config = dict(
    n_experts=40,
    experts_per_token=1,
    d_expert=736,
    balance_loss=0.00068,
    balance_bias=True,
    router_logit_norm=2.0,
    init_std_router=0.0173,
    lr_router=0.00164,
    vocab_size=38102,
    learning_rate=0.00266,
    beta1=0.95,
    beta2=0.95,
    max_seq_len=1024,
    train_tokens=1594000000,
)
Below are experts of layer 2 (counted from 0) of a mixture-of-experts language model. Rows are named router (the router's row for the expert), up (a neuron's input weights, with its number) and show model dimensions 192-223. Each number is 128 + 32 x the weight over its row's rms, rounded and kept within 0 to 255.
After each expert's rows: "mostly gets" lists some tokens that are sent to it at least half of the time. This comes from a sample of Wikipedia text that the model never trained on.

# expert 38
router [147 121  98 132 145 133 142  83 201 183 107 144 171 139 123 134 160 124 125 123 152 137 144 140  80 120 138 175 128 120 157 160]
up0 [179 116 140 119 123 104 203 136 182 188  91 111 148  51 137 113 146 134 180 141  94  96 136 157 162  93 191 119 109  35 115 153]
up1 [150 113  89 119 219 103 128  98 103 127 174 124  98 134 131 101  86 129 168 127 109 114  79 129 155 182 136 123 123 114 109  55]
up2 [161 180 188 100 112 126 181 142 118 121 154  92 132 104 131 145 130  78  73 126 168 115 123 138 154 133 143 165 137 157 123  84]
up3 [149 137  99 138 168 155 123 212  92 122 117 144 146 117 114 109 142  99 109 132 146 144 122 132 156 162 154 149 197 131 145 157]
up4 [ 75 164  99 102 116 131 136 105 167 136 130 110 126 139 144 147 130 127 160 160  96 171 126 151  99  89 112 164  78 169 160  69]
up5 [133 182  98 136 115  99 133 140 151  82 150  99  86 170 106 105 115  83 122  99  71 140 133 120 174 149 109 147 177 121 131 149]
up6 [140 124 109 118  97 107 140 118  85 156 129 135 138 198 138 116 128 159 107 127  96  98  98 110 176 122 200 154 120 192 121  88]
up7 [116  76 116  86  95 119  75 118 171  94 131 123 140 108 123 141  94 160 133 140 132 140  33 141  82 164 144 113 164  96 114 179]
mostly gets: "when ", "while ", "before ", "until ", "where ", "After "

# expert 14
router [ 88  86 118 133 158  12 131 106 169 127 128 120 151 171 170 137  97 156 107 132 163 160 109  93 116 142 136 113 112 167 129 211]
up0 [116 160 173 112 154 144 103 129 131 143 148 137 130 132 174 115 129 217 131  94 162 143 192 130 156 177  73 116 145 106 138  97]
up1 [160 157 130 159 170 109 127 120 194 123 103 141 132 107 182 171 146 156 148 174 102 133  75 104 149 136  71 139 113 127  98 133]
up2 [101 120 143  66 163  82 131 108 141 128 153 178 130 181 100 158 132 139 117  76 111 116 122 114 100 137 136  93  43 132 138 139]
up3 [153 163 151 133 160 121  92  93 106 108 111 112 151 141 162 110  98 104 108 119 171 131 150 181 124 157  99  83 111  92 161 125]
up4 [119 123 184 101 138  82 122 109 175 149 120  84 113 141  66 123 145 104 158  36 100 171 174 168 125 150 131 104  79 127 117 102]
up5 [128 150 163 102 170 126 100 177 117 126 122 102 148 242 111 147  80 126 142 181 112 197 167  91 162 160 135 125 138  84 159 173]
up6 [140 114 129 128  64 130 147 174 143 100 130 136 119 128 127 154  94 114 115 106 152 110 166  62 127 103 140 109 166 119 117 121]
up7 [132  79 142 109  26 129  87 166 123 116  98 137  94 172 119 127 145 105 143 131 113 104 135 154 147 104 120 118 176 115 138 115]
mostly gets: "II ", "UTC", "W ", "I", "r ", "III "

# expert 25
router [ 77 105 144 140 177  90 184 107 120 136 140 151 179 161 139 137 122 159 124  92  92 143 140 124 166 160  90 122 113 113 145 138]
up0 [141 114 163 134 194 110 119 132 173 135 151 122 115  85 173 123 136 113 127 152 114 144  88 136  99  96  92 155 128 125  64 122]
up1 [110 105 135  95 165 116  90 161  95 167 172 104 128 126  87 155  96 114 122  93 143  94 108  95 125 145 103 131 119 154 152  93]
up2 [179 140 125  95 111 107 127  66 140 141 179 140 112 161 179 139 115 164 108 169 130 147 122  97 150 158 117 127 157 141 121 147]
up3 [121  40  65  94 114 146 137  85 145 106  89  75 174 149 102 127 170 123 104 138 121 209 117 153  92  79 149 148  99 167 140 140]
up4 [125 119 147 115  82 141 134 154 140 134  75 120 142  79 125 131 142 163 105 103 187 122 141  94  95 120 152 106 138 138 123 160]
up5 [147 125 182 121 117 140 208 133 138 112 123 127 140 143 120 162 126 138 166 119 110 104  72 136 123 109 117  73 103 133 113 126]
up6 [139 107 197 176 139 147 199 129  66 133 136 112 156 173 132  71 115 191 120  88 137 188 114  80 120 152 162 136 127 134 167  57]
up7 [113 114  72 169 134 156 126 139  91 141  81 108 138 132 150 156 152 113 140 136 126 127 120 122 126 127 143 165 156 120 160 137]
mostly gets: "11", "21", "20", "12", "10", "17"

# expert 27
router [ 53 107  93 105 110  70  90 130 152 137 192 121 166 176 105 103 142 138 105 167 161 155 153  79 141 130 177 105 132 137 154 121]
up0 [147 100 154 172  81 119 131 145 103 171  98 182 123 157 145 104 133 105 106  84 117 134 129 138 122 137  90 149 171 136 180  53]
up1 [174  97 180 140 133 120 125 135 108  87  92 130 173 122  99 106  64 213 105 150 146  75 145  57  75 121 124 130 104  97 131 104]
up2 [108 168  80 138 162 183  93 133 119  39 142 144 149  83 114 138 103 159 106 129 137 140 126  75 145 120 242 164 177 176 156 199]
up3 [136 106 178 108  75  81 125 142 137  80 157  92  86 135 122 139 130 165 119 104  92 158 102 129  97 119 135 121 163 145 155 123]
up4 [216 152 132 130 141 165 153 116 102 134 180 170  70  88 136 126 105 152 133 113  83 115 152 122 122 109 176 168 163  76 168 117]
up5 [ 74 173  53 156 112 162  80 172 104 155 135 129 134 141  80 139 143 150 137 140 126 101 102  78  44 141  93 159 169 176 132 110]
up6 [132  54 127 105 118 115 184  83  76 134 127 155  98 126 123 141 209 147 115  48 130 184  88 122 188  69 158  83 148 154 137 169]
up7 [109 114  93 145 130  38 130 179 134 139 141 102 133 136  78 142 119 134 143 138 118 153 171 101 108 160 132 104 134 128 152  91]
mostly gets: "National ", "company ", "TV ", "television ", "station ", "Company "

# expert 39
router [165 146 137 123 110 105 127  92 141 128 134 136 155  64 138  62 128 147 125 107 143 105 151 143 143 166 121 131 125 155  84 116]
up0 [115 178 139 118 121 209 125 135 119 145 139 130  95 111 202 147 137 134 198 146 100 127  94 139 119 165 157 209 162 130 104 132]
up1 [151 116 118 176 114 122 139 191 122 113  86  73 155 167 131 120 119  60  98 137 111  80 146 140  91 123 138 176 128 143 104 112]
up2 [124 113 140 121 123 153  57 122 164 135 159 106 142  89 207 139 133 119  51 133 123 119 119 131  72  80  98  89 132 117 127 150]
up3 [166 126 104 128 132 120 125 125 122  76 166 122 146 155 133 101  86 109 129 125 126  86 134 147  82 129 137  90 117  86 128 110]
up4 [127 136 133 150 150 125 110 120 138  64 154 110 154 140 137  95 143 115 124 145 150 105 146 155 122 181 130 152 154 147 176 143]
up5 [124 167  90 136  94 159 155 148 100 107 150  84 191 119 116  93 106 169 146 176 153 141 131 170 113 119 167 125 141 114  64 123]
up6 [ 76 134 200  88 136 131 155 118 151 125 110 131 117 130 132 122 178  93 103  75 133 175  26 115  63 161 126 101 123 122 105 158]
up7 [134 129  99 107 117 170  95 131 146 144 103  83 107 154  37 134 130 179 122 143 123 122 129 148 136 102 139 134  64 134 151 150]
mostly gets: "\n\n", "field ", "\n ", "election ", "Field ", "” "

# expert 26
router [192 134 151 109 104 142 140 112 157 139 174 103  76 181 107 113 156  56 121 130 105 160 127 131 150 153 113 163 119 155 118 151]
up0 [111 204 148  89 120 175 160 118 143  99 128 199 126 140 164 121  69 117  96 111 157  32 124 112 124 110 169 125 108 154 104 149]
up1 [118 155 171 142  76 155 170 166 149 174  81 173 124 184 133 123  63 167 116 147 131  97 111  72 168  57 176 126 172 131 171 103]
up2 [ 73 137  78 106 155 186 126  66 133 109 183 131 141  65 159 134 154 136 104 110  98 117 154  83 118  89 122 154 139 112 149 203]
up3 [128 134 132 137 125 117 153 128 137  97 107 135 137 156 134 165 143 121 137 162 142  76 124 109 117 115 122 117 146 156  79  84]
up4 [ 98 133 138 129 120  62 142 140 120 119  75 135  91 159 105 149 182 175 102 187 148  97 125 144 189 126 124 164 161 111 118 189]
up5 [160 149 102 127  75 104 141 132 118  93 168 128 183 194 132 114 122 144 141  67  93  91 156  78 169 121 136 101 118 119 155 191]
up6 [116 141 130 117 232 116 165 155 157 105 117 147 186 139 116 145 137 117 169  78 137 118 156  85 147 160 121  80 141 159 106 132]
up7 [149  88  92 102 126 129 128 165 107  89 138 124 109 127 167 145 140  61 157 147 158 155  55 151 121 152 151 129 153 115 137  91]
mostly gets: "). ", "\". ", ".\" ", ".\"", "\".", "\"). "

# expert 2
router [123 134 106 167 111 150 126 138  81 111 166 117 134  99 141  99  98 179 121 161 142 174 110 170 148 168 123 106 130 158 135 179]
up0 [109 168 142 145 107 111  94 123 148 132 115  74  96  70 135 132 138 132 160  96 171 156 125 121 111 102 111 138 172  96 184 156]
up1 [122 132 148  55 161 114 117 140  93 153 118 149 108 158 121 119 169 136 130 152 152 156 159 149  82  40 146 116 192  98  95 102]
up2 [152 177 124  15 149 165 134 150 158 112 167  81 123 162 128 164 118 114 125 115 117 139 172 119 136 122 136  80 148  98 117  97]
up3 [116 140 127 115  80 144 118 141 130 116 143  95 136 171 128 145 137 107 141 112 153 104 111 153 159 171 123 150 139  89 114 111]
up4 [154 107 169  98 136 172 128 139 217 108 144  81  94 117 142  74 150 132 139 117 116 115 123 127 108  97  62 124 164 131 125 196]
up5 [101 115  88 140  82 147 119 173 166  68 105 131  92 146 126 146 127 109 148  81 123 113 182  94 132 154  74 130 148 194 153 148]
up6 [125 114 144 141 185 154 168 124  95 126  77 142 118 165 163 133 148 143 109 116 130 133 125  89 155 127 152  96 148 148 148 146]
up7 [110  84 123 126 127 165 122 166  82  86 117 131 145 144 149 103 110 164 117 124 114  99 115 113  97 150 110 147 131 128 119  74]
mostly gets: ")", "|", ";", "}", "]", ");"

# expert 33
router [188 136  86 103  48 164 138 181 117  89 159 150  85 105 138 140 138  86 176 143 159 129  83 104  70  92 117 143 120 104 122  37]
up0 [105 168 156 196 115 130  78 139 162 135 134 162  80  64 117  96 136 111 118 153  97  94  94 129 130  93 121 121 135 100 171 152]
up1 [110 138 174 154  97 132 114 127 133  98 115 147 113 158 161 161 203 101  69 172 119 123 133 132 187 198 147 145 165 200 130  55]
up2 [ 98 108 159 167  80 120 159 169 107 138  56 162  99 181 159 125  58  86 124 130  65 130  96 117  98 131 113 150 165 146 106  62]
up3 [104  98  88 143 124  91 148 177 165  86 122 139 140 171 189 220 158  87 106 100 149 144 134 152 152 128 120 121 128 123  71 125]
up4 [176 149  98 127 141 200 131 145 135 198  77 104 104 126  49 161 140 162 148 180 122 100 137  83 134 200 152 135 137 130 142  32]
up5 [124 151 162 133 171 167  86 154 122 113  61 122 104 150 110 139 134 172  96 142  98 171 145 201 162 158 155 103 151 107 103 147]
up6 [ 97 105 131 133  85 103 151 111 123  93 139 134 117 121 145 114 146 136  96 137 193 140 129 110 101 153 119 108 140  75 106  75]
up7 [125 101 193 154 137  98  96 123 172 153 103 173 156 102 216 113  85 100 101 137 118 220 146 149 150 107 184 123 146 100 164 144]
mostly gets: "took ", "ing ", "take ", "wrote ", "ating ", "ting "

# expert 32
router [214  62  98 149 115  91  56  68 183 159 161 116  66 127 123  95 123  78 114 143 200  94 123 104 164  98 146 169 112 138  87 147]
up0 [101 117 221  66 157 149 103 178  70 152 151 128 117 119  38 113 108  84  88 153 116 101  84 163 140  94  41 129 180 151 121 125]
up1 [146 115 113  61 137 130 126 100 134 108 155 206 115  46 120  94  95 187 152 115 163 118 119 140 115 186  95 105  91  75  74  82]
up2 [115  95 154 173 151 147 172  93 106 128 184 143 131 130 165 120 131  50  89 153 154 134  45 149 133  98 125 152  85 183 142 105]
up3 [155 108 144 147 113 110 127 177 138  79 159 122 141 160 100 156  58  98 104 147 110 123 159 118  81 102 117 185 145  73 134  97]
up4 [131  86 130 174 145 150 174 134 146 106 152  94 117 159 146 129 122  93 122 160  50 116  81 121 100  76  81 180 144 162 114 107]
up5 [119 101  90  94 185 174 141 143 163  98 111 131 148  93 142 135 113  99 178 116 137 138 129  84 147 107 129 106 172 165 189 132]
up6 [142 135 118 127 203 154 119  93 157 163 109 101 141 132  83 141 124 168 137 156  94  62 159  90  82  75 124 137 129 125 178 112]
up7 [113 160 113  80 147 141 149 190 131 138 157 133 115 158 138 113 103 133 183 112 128 144  95  86 128 116 138 152 126 163  66  89]
mostly gets: "He ", "who ", "She ", "left ", "whose ", "leaving "

# expert 16
router [165 133 151 138 109 155 163 148 114 103  81 152 178 159 102 123 129 124 109 118  97 124 128 107 120 127 122 154 110 170 121 145]
up0 [ 94 167  92 199 142 122 146 163 174 137  83 159 123  87 110 141 168 167  93 149  73 163  98 177 105 122 165 120 146 147 135 170]
up1 [158 125 152 113 154 127 137 133 108 175 165  55 120  93  94 147 132 119 139 193 132 133 112 110 114  95  92  85  98 183  86  73]
up2 [145 108 145  75 118 103  98 154 109 121  77 174 156  88 104 101 134 114 146 189 159 102 171  88 148 150 153 165  95 119 161 136]
up3 [156 129 143 162 161 154 104 140 149 107 105 110  99 120 132 127 110 116 137 139  94 118 136 115 100 145 142 138 147 161 101 114]
up4 [135 153 116 156 123 134 151 100 209  92 138 109 123 173 128  60 121 150 133 136 126 169 119 152 107 130 122 119 127 138 116 137]
up5 [153 130 140 132 165  65 100  99 187 124  82  70 198 159 142  88 183 133 153 128 133 104 119 128  62 107 124 129 136 146 137 115]
up6 [155  80 162 122 142 135  72 114 116  60 179 186 153 130 176  60 106  82 150 105  79 139 140 109 138 154 120 122 152 112 131  50]
up7 [143  86 182 123 143 173 141 199 198 119 141 112 133 131 111 129 155  86 134 134 134 121 127 124  94 114 119 105  88  92  84 122]
mostly gets: "their ", "his ", "His ", "football ", "album ", "professional "

# expert 29
router [166 146 158 120 115 124  92 193 122 142  83  98 117 194 160  71 143  73 106 148  81 127 145  86 143 102 104 151 137 110 141 134]
up0 [143  77 170  76 159 119 105 140 125 106 163 133 152 155 132 107 144 180  81 150 119  84 142 116  53 139 115 124  91 117 159 158]
up1 [148 144  80  89 125 119 145 111  56  73  79 167 131 149 134 155 142 169  91 174 177  87 121 184 118 181 135 124 134  97 114 127]
up2 [128  99 122 101 177 140 115 143 119 122 147 136 145 104  69 147 145 102 102 132  88 151  84 114 155  48 107 165 128 177 139 122]
up3 [ 80 140 107  98 111 161 114 111 130 122 119 166 166 180 153 149  90 106 120 153  92 134  66 139 110  51 146  75 158 113  73 110]
up4 [157 157 124 179 133  53  97 137  93 233 146  43 138 108 154 116  58 111 145 187  98 157 138 102 140  77 108 134 122 109  98 143]
up5 [141 144 169  95  93 128 162 126 161  61 136 134  92 157 126 133  90  98 102 113 143 161 127 131 134 152 106 145 169 115  74 188]
up6 [172 134 107  97 102 152 132 134  83 163 127 137 200  72 132 142 105  78  52 123 160 135 127 116 117 144 137 141 129 125 128 127]
up7 [118 128  53 150 108 199  76  98 102 117 152  96 144  89 143 147 115 108  94 147 138 111 106 113  97 180 128 163  97 123 138 115]
mostly gets: "like ", "po", "de ", "dos ", "des ", "du "

# expert 5
router [159 114 146 129  92 164 148 131 122 122 181 171 113 105 122 189 173 127 155 101  98  90 117 113  87 143 139 126  92 145  80  72]
up0 [142 134 140   0 141 126 127  92 153  85 113 145  70 174 135  84 124 122 121 172  64 190 109 100  94 150 100 150 142 118 123 118]
up1 [151 163 119 165 225 126 195 119 144 151 132 170 130 193 141 129 139 127 102  81 132  70 131 165  82 114 105 166 102 136  60 179]
up2 [ 84 174 142 140  97 100 125 132  80 159  73 161  48 144 115 133 152 108  84 137  82 173 161 111 125  90 185 138 190 138 150 151]
up3 [142 173 105 135  95 132 108 149  98 109 127  76 135 131 111 109  97 122 158 126 120 126  64 111 113 121 149 159 173  74 111 123]
up4 [ 89 116 139 100 111 136  86 175 132 100 130 116  64 167  92 210 135  91 102 182 165 125 145 182 167 161 134  58 132 157 167 107]
up5 [127 140 101  80 127 148 111 163 134 221 128  89 106 108 122 112 128 203 111 116  50 163 134 152 145 163 183 116 142 140 180 102]
up6 [142 139  60 170 132 130  74 147 110 152 144 123 130 129 181 146 162 168 128 144 126 134  94 113 184 106 134  87 127 122  96  77]
up7 [ 88 151 135 107 137 126  87 128 156 107  92 138 143  86 167 119 141 172 133 121 126 163  92 167 122 132  94 110 123  79 121 135]
mostly gets: "people ", "people", "members ", "students ", "information ", "areas "

# expert 30
router [114  89 161 149 146  93  97  96 203 188  80 103 136 178 126 164 138 136  84 106 118 145 168 117 191 105 134 150 107 107 131 147]
up0 [161 139 100 143 168 124 126  93  75  95 151 163 120 169 105  98 137  97 123  82 117 144 146  74 125  85  99 131 104 162 108 155]
up1 [148 123 164 109 121 168 108 114 130  74  91 112 171 146 145 122 166  68 154 152 112  91 143 157  84 129  76 111 151 125 123 146]
up2 [152 130  92 122 176 182  85  57 139 105 161  81  96 120 176 150 108 114 105 169 173 119  43 150  92  89 115 111 150 135  61 159]
up3 [175 127 167 137 126 154 173 108 101 123 151 109 139 125 137 111 168 109 159 139 160 171 184 130 148 160 196 122 111 110 125 173]
up4 [107 110 197 134 181 134  66 108 133  96 152  72 188  89 178 153 137  69 120 138 104 105 100 115 140 116 146 164 144 151 186 133]
up5 [ 41 134 141  64 106  68  92 139 107 128 139 151 144  63 152 153  90 128 176 155 116 157 119 107 150 102  68 105  91 147 169 146]
up6 [111  84 167  92 128 160 153 123 131 133 195 107 145 110 138 145 157 139 108 117 151 173  61 134 117 165  95 125 139 168 173 121]
up7 [ 80 113 140  97  82 145 140 118 114 149 160 113 164  22 157  84 111 108 152 107 165 187 112 126 118 113 147 173 107 161 118 116]
mostly gets: "Robert ", "Mike ", "Jonathan ", "Eric ", "Carlos ", "Walter "

# expert 8
router [139 123 122  77 108 149 122 129 107 119 108 136 127  83 112 115 164 134  95 141 129 103 108 106  87 117 162 103 141 135  97 120]
up0 [180  96 117 151 106  63  86  99  81 102 156 137 101  79 167  83  84 166 147 114 101 108 141 121 166 165 105 124 149 157 119 134]
up1 [118 108 178 108 141 133 114 119 194 143 185 129 114 147 141 141 214 122 145  85 104 150  86 129 121 133 114 152 106 104 176 110]
up2 [132  82 102 132 104 208 116 115 166  99 139 126 159 136 144 106 138 129 166 109 170 137  94 175  89 133 150 123 132 131 123 109]
up3 [ 98 163 180 153 146 128 101 164 111  90 116 189  62  93 112 109  96 108 134 112 155 192  73 157 105 133  99 183 114 150 121 128]
up4 [104 101 136 138  98  67 162 140  45 112 116 155  67 112 195 142 168  74 139 112  79 124 104 181  95 151 119 117 190  97 155 166]
up5 [143 133 104 138 108 162 120 127 128 104 130  88 181 141  69 159 143 141  73  96 111 146 105 108 120 107 132 146 125 122 175 196]
up6 [185 114 121  84 164 121 120 153 156 155  97 181 137 146 129 180 169 121  57 110 166 156 107 196 130  92 150 151 133 133 176 115]
up7 [117  92 165  71 151  92 115  97 176 115 103 134 148 154  84  90 143 123  94 139 156 147 143 107 152 147 118  87 185  74 130  85]
mostly gets: "President ", "Minister ", "director ", "King ", "father ", "president "

# expert 28
router [ 98 119 109 129  94 148 102 159 132 105 138 144  74 103  90 136  11 114 132 117 173 111 118 178  69 155  94 126 126 135 120 110]
up0 [142 100 103 109 100 120  81  74 129 154 128  85  98 155 138 100 123 147 174 114 162 116 148 140 165  81 167  86 151  83 109  65]
up1 [ 96 134 165  94 110 153  80 174 145 195 141 107  74 137 165 135 141 119 173 132 126 108 123 108 106  97 164 133 182 151  71 123]
up2 [105  75  62  55 125 140  69  87  95 147  99 143 125 122 119 197 115 147 120 155 117 118  93 107 154 132 120 157 122 123  95  78]
up3 [133  98 117 152 122 141 124  42 137 122 145  85 101  66 163 100 127 119 142 115 139 108 165 129 152 149 161  90  89 147 127 139]
up4 [122  70 159 114  94 116 116 127 132 157  98  65 122  81 133 163 154 158 146 151 212 103  66 129 130  83 143  93 101  93 142 132]
up5 [142 134 152 138 150  84 142 117 107 111 149  57 133 120 146  99 117 148 144 129 157 127 128 125 101  94 130 117 125 120 123 121]
up6 [131 139 126 176 100 107 157 155 118  35 149 153 170 192  95 137 103 174 125 108 157 157 131 153 173 146 107 127 132 152 109  84]
up7 [111 160 154 124 139 106 186 141 130 111 146 137 114 143  84 142 161 150 168 129  71 125 105 202  87 110 128 163 125 106 160 125]
mostly gets: "= ", "than ", "^{", "Con", "God", "Er"

# expert 23
router [ 80 103 123 124 144 104 130 146  98 104 102  94 134 149 108 191 134 114 172 102 155 124 148 185 166 152 149 129 131 120 136  92]
up0 [145 131 150 148 137 181 214 155  94 129  15 145 103 125 104  93 111 140 159 108 145 129  70 115  98  87 136 131 161 106 105 158]
up1 [131 190 108 149  86 127 123  99  74 169 103 121 109 102 169 137 196 101 130 141 181 127  80 135 109 136 127 190 139 123 122 135]
up2 [116 102 140 123 129 123 151  70 149  97 133 132 182 105 171 159 173 148 112 134 104 162 105 134 107  88  88 139 156  97  64 127]
up3 [146  99 196 102  97 153 123 203 153  95 139 160 151 179 148 176 174 138 152  86  67 108 187 150 212 136 132 184 145 133 145 142]
up4 [133 151  96  99 119 143 122 197 125 169  82 159 106  83 129 115 136  69  81 170 163 137 101 126 138 135 151 177  83 114 133  94]
up5 [128 208  90  92 122  96 154  94 158  83 146 169 179 101 125 165 152  64  90 136 126 195 122 182 165 141 155 145 146 165 116 111]
up6 [132 126  93 121  99  62 173 135  91 113 114 107 130 141 111 101 174 118 128  97 136 139  60 119 143 120  86 150  93 104 111 125]
up7 [140 136 152 122 140 115 115 144  91 137 100 138  89 122 124 110 148 147 133 160  95 143 138 181 136  78  85  74 106 132 131  25]
mostly gets: "°", "′", "″", "St ", "uc", "esh"

# expert 17
router [154 160  93 140 138 128 169 141  83 148  75 155 125 122 146 109 178 166 174  72 137  80 109 166  60 117  94 109  99 145 177  86]
up0 [144 115 169 135  84 146 113  85 109 102  86 118 146 110 131 132 110 107 166 108 146 193  95 163 135 147 164  83 173 114 104 175]
up1 [158  95  94 159 175 157 122 168 137 115 127 166  74 199 128  99  95  99 148  91 112 142 194 167 154 102 144 205 116 116 125 111]
up2 [121 128 112 153 122 115 176 131 145  96 107 136 131 126 186 116  80 133 132 142 131 178  94 186 147 129  86 110 181 142  87 178]
up3 [123 121  82 190 168 165  78 137 114  95 178 131 132  57 163 127 132  98 155 111  90  69 149 159 156 177 127 117 110 127  80  65]
up4 [139 111  78 150 179 141  79 118 197  85 137 140 115 113 136  57 158 167 152 124 117 148  94 135  83 139 160 134 130  90 182 174]
up5 [147 125 112 145  97 112  87 115 148 189 161 150  40  84 116 120 185 130 121 180  82 135 101  86 189 146 165 136  98  92 173 114]
up6 [194 106 145  94 121 156 161 107  57 169 103 161 130 109 159 151 126 205 157 119 207 170 146 111 150  89  55 166 129 174 106 155]
up7 [ 96 134 134 183  77 157 121 139 126  91 142 141 143 122 154 140  82 118 161 122 135  79 109 111 135 181 105 119 116 131 152 106]
mostly gets: "make ", "without ", "lost ", "support ", "provided ", "making "

# expert 36
router [ 73 153 163 148 194  81  99  75 116  84 115 142 157 124 138 132 142  74 171 142 128 127 118 116 146 118 115 134 146 138 159 139]
up0 [146 128 102 136 137 141 151 102 133 111 142 125 147 121 108  78 138 128 125 143  49  90 124 117  98 212 172 101 182 146 127 134]
up1 [148 181 144 118 134 141 117  99 124 145 148  95 198  88 124 117 149  80 143 149 146 107  85 118  41 135 121 104 127 149 138 126]
up2 [132 143 118 209 133 126 139 170 206 151 129 219 111 142 157  75 119 122  93 123 130 118 202 102 133 171 120 153 124 112 212 162]
up3 [ 99 128 139 125 148 119 129 110 109 140 168 141 151 126 170  83 144 114 127 138  93  68 133 153 155 125 126 134  84 133  32 119]
up4 [154 143 134  91  84 147 120 130 151 159 157 120 106 145 121 130 191 149 121 124 145 134  28 103 104  93 126 141 127 133 117  85]
up5 [154 193 123  84 144 176 137 116 117  94 122 171  90  84 137 162 164  95  92 159 145 113 156 143 107 194 164 152  87 140 141 153]
up6 [149 165 166 125  97 116  90 121 126  91 141 136  95 129 100 158 121 213 161 184  78 192 108 109 179 139 109 198 155  59 129  38]
up7 [ 72 132 147 104 135 133 144 110 101 177  73 123 161 188 126 154 140 154 128 106 186 124  92 152 129  87 194  68 124 154 141 120]
mostly gets: "In ", "mid", "near ", "in ", "On ", "on "

# expert 24
router [ 83 100 142 163 144 150  54 145 115 163 101 131 154 138 138 188 142  72 142 152 144 157 135 129  90 113 135 106 156 189  75 128]
up0 [172 132 165 177 100 128 169 119 161  66 146 118 124  86 115 144  87 113 189 149 132 127 103 110  72 164 115 133 174 142 153 139]
up1 [123 195 123 135 183 103 148 151  93 191 166 131 156 124 126 162  61 142 115 115  71 181 205 118 106 186 160 132  93  96  90 103]
up2 [147 199 116 158 159  99 102 121 147  78 145  86 145 124 157 109 138 140 204 149 126 164  90 134 190 115 154 108 105  54 144  74]
up3 [175 103  98 156 121 140 110 117 119  98 136 173 111 114 147 190 104 115 130 109 110 121 142  90 101 139 141 177 175 146 163 143]
up4 [181 114 144 142  94 146 101 122 118 153 132 112 134 120  57 135  96 137 101 188  88 127  82 197  85 111 168  85 102 138 176 109]
up5 [154 151 126 149 105 114 119 136 113 160 137 152 181 128 128 149 198 163  94  89 209 145 174 137 178 189 103 153 113 115  94 163]
up6 [223 141 131 118  81 115 126 149 180 148 106 100 155 165  77 115  54 114 178 119 128 117 156  91 111 131 140 168 131 122 177 136]
up7 [167 117 140 103 133 117 163 135  97 109 158 118 126 130 135  83 109  84 174 131 145 121 143 111 136 110  76  77  59 168 150 221]
mostly gets: "(", "[", "(\"", "( ", "(\\", "meaning "

# expert 10
router [ 95 141 106 147  70 136 100  77 145 115  93 126 164 151 162 150  89 157 173 132 109 147 110  54 143  98 124  71 124 101 105  99]
up0 [154 102 102  64 145 122 135 161 142 194 139  89 157 137 117 154 109 145 135 159 132 155 166 142 142 111 135 149 156 133 128 138]
up1 [106  85 105  82 161  94 131 129  88  95 160 123  57 122 142 118  84 138 169 123 140  89 154 152 137  99 100  66  90  91 123 138]
up2 [142  93 134  76 107 106 103  79 181  43 103 139 121 129  88 177  85  86 121 128 106 119 100 113 129  90 112 146 117 147  82 156]
up3 [131 131 135 121 105  72 108 103 112 174 143 106 166 142 101 114 141 166 135 137  94 179 167 173 182 113 125  47 169 163 154 112]
up4 [114 108 131  84 172 189 112 100  69 114  99 178 153 146 168 113 152 135 141 100 130 110 177  48  91 105 123 111 174 145 155 119]
up5 [ 96 139 107 192 132 119 145 104  86 104 148 139 122 130 145  72 139 114 168 152 107  98 143 168  84 101 117  95 142 102  75 155]
up6 [205 151 124 162 117 122 118 164 151 117 103  84  93 140  74 139  70 130  94 159 191 112 109 121 139  89 108 187 101 153 123 123]
up7 [122 166  96 174 120 103 112 132  90  97 131 126 112  79 119 133 142  98 109 120 129 128 115 122 130 173 124 122 123  87 136 114]
mostly gets: "but ", "called ", "But ", "titled ", "call ", "entitled "

# expert 1
router [106 104 170 116  79 136 130 122 185 150 185 146 140 157 151  78 115  63 115 122 123 102 107 156 155 117 133  98 123 135 155 141]
up0 [170 131 159  58  93 118 141 133  89 117 110  87 121  95 168  86 149 122 140 151 165 137 138 103  39 130 134 153 129 122 143  96]
up1 [146 105 175 106  66 186 154 112 127 114 122 128 132 135 128  98 165 157  95 161  93  92 113 119 126 107  67 145  79 164  78  84]
up2 [104 208 122 100  83 131 113 123 192  86 176 169 131 103 126 125 154 109 110 148 112 110 102 161 131 115  85 210 117 160 169 132]
up3 [ 80 137 135 118 157 117 170 142 135 126 152 104  92 150 129 181 110 109  59 127 136 172 132  60  86 119 138 133 137 150 108 156]
up4 [134 135 112 120 113 126  71  85 115 137 150 145  47  75 185 172 182 141  77 135  74  99 158  93  99 126 137 189  95 150 131 139]
up5 [140 105  95 100 146 132  38 128 122  79 183 118 142  44 166 195  86 151 146 141 104 110 113 149 135 185  92 104 132 141  85 131]
up6 [135 166  97 110 112 106 139 162 130  41  85 106 115  69 155 125 152 157 174 147 110  96 159 195 140 156  62 116 160 162  98 105]
up7 [159 119 148 154 156 146 123 139  73 111 142 170 152 105 170 109 154  85 102 124  44 115 116 132  70 151 146 161 197  88 130 195]
mostly gets: "with ", "for ", "has ", "have ", "had ", "During "